config.yaml
n_layer: 9
d_model: 128
n_experts: 128
experts_per_token: 4
d_expert: 32
d_shared_expert: 0
activation: "reglu"
moe_layers: [1, 3, 5, 7]
router_score: "sigmoid"
normalize_top_k: false
routed_scale: 1.0
balance_loss: 0.00343
balance_bias: false
router_cosine_scale: 14.0
n_groups: 8
groups_per_token: 4
init_std_router: 0.0113
lr_router: 0.000444
vocab_size: 16384
norm: "rmsnorm"
norm_eps: 1e-07
tie_embeddings: false
optimizer: "muon_variant"
lr: 0.00214
beta1: 0.93
batch_tokens: [65536, 131072, 196608]
seq_len: 256
train_tokens: 514800000
steps: 4013
dataset: "wikipedia_en"
Below are experts of layer 5 (counted from 0) of a mixture-of-experts language model. Rows are named router (the router's row for the expert) and show model dimensions 0-127. Each number is 500 + 50 x the weight over its row's rms, rounded and kept within 0 to 999. Numbers have three digits each.
After each expert's rows: "comes after" lists some tokens at least twice as common just before its tokens as in all text; "mostly gets" lists some tokens that are sent to it at least half of the time. This comes from a sample of Wikipedia text that the model never trained on. Tokens count by the router's weight.

# expert 126
router:403551447552552402491423508507591530489470495501516498419452519496457464509425530444392448526433508471438540494506522500531507562579621474476565466480500532572477489477562490458462434491523468563546471412492511542511490466418574530587517481552462482585469486469513430464472413423439457595489511467533532480508444552456524568504602525469427438532511403511416433466494592518529602469478
comes after: "1", " in", "2", " for", " of", " at"
mostly gets: " there", " years", ", England", " at the time", " Later", " each other"

# expert 32
router:487466396499518417525517458468522475485546432484576441437405501463496566492490484470525414464398440427386563541543511557536433514462533466520508528466518513541455483553486402522476422412466466560581403444507507515564545552381517511503514573458516425472496545508502447409461523449575457511421453544460533410425467487542444525572571560450536453533472508501420425493516449514508548530504
comes after: ".", ",", "5", "4", "6", "3"
mostly gets: " km", " million", "400", "500", "300", " metres"

# expert 76
router:423411469464534536534489440488548496457486539525526491449450540487565497461528461427502543553546457496533463474635639510590568560503543558465628545475593524503495552434576526441487506524518450582476510468422479556520492493462450475504493525522510472558561440482481462446440453513507521541466389483573468438536393475447484536545533567474469463573484529504565585448435532539622561490505
comes after: "\n", "-", "- ", "- •", "- N", "- M"
mostly gets: "- •", "- Website:", "- Release", "- Date", "- Architect", "- Species"

# expert 62
router:459485441468652533516555411413546450496437504504550444399544489520547507480511510476523447615513450458491527502505565545582542476472517471432648463462508451480420423507525463497512435496534504497490502543447520490559439462380585530519514523466385471486479531537465430485440463492522391544481503507553521447444434458399498581592585509468469464517477532510475410521520496510483476459460
comes after: " ", " | ", " (", "°", "′", ":"
mostly gets: "″N ", "53", "52", "43", "′N ", "41"

# expert 108
router:466456449489544522491572531531474477469507492431618530470477442430571451478497433574491466512372453414435501513541509508568565509490553428429504491410529512546377498526490488540394552432466490443503494414544536447514504470486590456499602553503399457499563515519494512402449440513513544485469430480533419502512496518441448542468507569470496600547548426504463571443513564550539530487416
comes after: "\n", " No.", "F", "I", "002", " | United Kingdom"
mostly gets: " '", "’", "/", "s'", "'s", " d'"

# expert 95
router:468522504568587438551500472453566446493432533536582511490412457486548563421478463522427444509460525379423575548487525564547536529507543476477581464448473524505461434518509409531459474433471453569587440450458520515559496526456589470558498487524569451509503547581577410441570417518514408560475467477498520408461461510428528568536568522366446470514471498526487445500528506563467522524499
comes after: " ", " | ", " on ", ": ", " of ", ", "
mostly gets: " over ", " about ", " five", " between ", " around ", " more than "

# expert 114
router:451445436471517498556448493529520464457508522535550437467417578488557540441550468463464490547517486479489437501648620528540582507491509533461592530483557523500475575455494501414457514548466453553497524503465458576589535507464438457515477572521534452573560447517459470465444466483464510531414354454527526405523414497443500497521543593496534457543458497545582600401440486528544557507510
comes after: "\n", "-", "\n\n", "- •", "- N", ")"
mostly gets: "- •", "| Total", "- Number", "| Total votes", "- Position", "- Date"

# expert 79
router:510557470485563451494457463467598447485536539460510528475474499434600469485465465552501560457370505476481464474552513481547467536554516520425529562457530529427525470521529425457410581441484438561535439485452564564491481592413549550548501514426504462628457508498626435448490476560497521503520485473593496490531407514551550489540603585462458482521467523589447493493475558602558520474471
comes after: ", ", " in ", " (", "–", "| ", " In "
mostly gets: "th century", " late ", "In ", " during the", " early ", "During the"

# expert 97
router:488441511546523354511525524541476420412457490480545463431545584517522551464475437526402436467469424490453480410500512501538517523512455466474601446427460444565449486368529496487495496532451482502572538475525497548513533575410499483563533455404457502517471516582505397456541457455476496552412506423537517455407503461525463535540541572503521549546577367534484493525560546495555492495458
comes after: " |", ")", " |  |", ") |", " |  |  |", "% |"
mostly gets: "\n", " separ", " prevent", " viol", " discuss", " col"

# expert 65
router:516556480454485520472514553470611508533434562402573511478450492484514439454383481543569476459457430507486599515586552545520509517576541495458536508491519487541520501523544497505416563494496428529553502365531564482532447548433591537539491566511520403443506535522585398455500492567524471593489509518443553393522471485506476486596578532507470501576470387535459482511414529463520543484450
comes after: "–", "6", "3", "7", "1", "4"
mostly gets: "–", " October ", " September ", " July ", " May ", " June "

# expert 85
router:495481415461552463506433471546595445532563559418479531428451513430531442518543423620471573482472455471445522481537449480437540587490565390450513533512490535531543584500535510447493547509499484477515460454519502580558446503406544475512482536468514384555501466513548420491430505535558513516509499465547574451495417487459454585549547554468473494514492484570408498541411636560487481512408
comes after: " in ", ", ", "–", "- ", " In ", "| "
mostly gets: " In ", " in ", "In ", " since ", " until ", "ed in "

# expert 107
router:443547389546527472578486453469524548471457562534527583452381541446577572440432448511460388494466432421447501548539559536444491524596481515515506418495557474533520502468550446418446465507532426489452462594546555606576569499447472452525578516523526447481451504505506515483433486453536490458444510444536549467561393487433550560556503518458520492560454459454530471559422513521529515483432
comes after: "\n\n", "\n", " | \"", "\" (", " '", "\""
mostly gets: " (N", " \"M", " (W", "; N", " \"L", " \"H"

# expert 19
router:419505537576610428599456537505561449496440459500545437485532573493507522545504526459522483556503507439479527536476504583521585498525522439403565509478495542592461400451561476368483493490531438437583378533484543530505518461461525487593501509554544482505524496466482491536478494463553467556442457431504461450487482477444510617560482632483476548547539446511524470543509590504552592562468
comes after: " to", " was", " is", ",", " were", " and"
mostly gets: " see", " construct", " regard", " allow", " want", " prevent"

# expert 120
router:443473526498483586541492442483508466431398487462535588507491531421541540489387479572493456468409448444472555538490548529456531498472505452423499462496516484493419496519585489426466443426512502504520494572555524489538492527490485529522532557451521338506568454513535467471443405506475526485531462364538513474576513548489475554540579585559555584493526392562523483536399493548511530535408
comes after: "\n\n", ".", " =", ")", ").", "s."
mostly gets: " \"", " | \"", ", \"", "==S", " '", ": \""

# expert 13
router:446554504542574423514476472488566519487458484515540540466521544530507570506520495479482452544423438384415549477487527513500500567503496448473528467484532446537521468435529487478483569472605483440594454506563563530495516451437542456513521381567512479590459555486489432446510541491497471555483485448490459435523386497489422467468581611397594468532546453540496441390526642542508533447498
comes after: "\n\n", ".", ",", " that", " by", " with"
mostly gets: ", she", "She", ", he", " She", "==Personal life==", "He"

# expert 125
router:469424441565565482546456515540531402510488498581474470476507551479517523494422528485478433543450435424481531533618592496426458444579450501481539437456544499464506508482526414440561589455495458492454521562507627504581532522442498516440532524597410447543550442541473494539408442495515551583462465557561538479487432528455362519506566532449498477559494571552489472446445503539513519472458
comes after: "\n\n", " |", "\n", "|", " | ", "| No."
mostly gets: "andidate | Votes |", " | Notes |", "| Party", " % |", "| Year", "| Preceded by"

# expert 121
router:473483441459518454564513580495557474429468454510554448492462528471471538426426479547522525503439428480464521439492516481483576502556479512447591492523502546519403488515574556469519540552486547577536434530481519515547452453476516388509458490461454406598480494557541428488487395379549517506491406460610496395493462474518494484489479545439560469661585487492456487502425515544430538522554
comes after: " |", "\n", " |  |", "% |", "L |", ") |"
mostly gets: "|---|---|---|---", "|  | Republican", "|  | Democratic", "% were", "| ", " residents"

# expert 88
router:460537425495536540532401484523559517457533533479543427452448536531545579537522531464513461554437487537444511418566542518436495523557537496464555425465491418459486486475592473483535524494500560520497471420523500502473499590399520429472517501556534453563535499488523533541509402405600581496431457484551552367464541374524545505560501494517519430552504460514542438440468511447504641530416
comes after: "\n", "0", " |", " =", " | ", "|"
mostly gets: " | MF", " | FW", " | DF", "| Win | ", " | USA", " | ITA"

# expert 122
router:487553463477542439524497480556523523449489487578527527444447561432419460439509469529457412545444470507419518479450479424430445524492520502509518562393512459566505499537531495460460520467427490556493542564452555510455534464404488510462532458496475446622566505557494488488414486514617525484482441489545512500455474444397474613525591508362458493498466413479410531470446564533627477509509
comes after: "1", "2", " short", "'s", " a", "7"
mostly gets: " short", " long", " book", " novel", " comedy", " movie"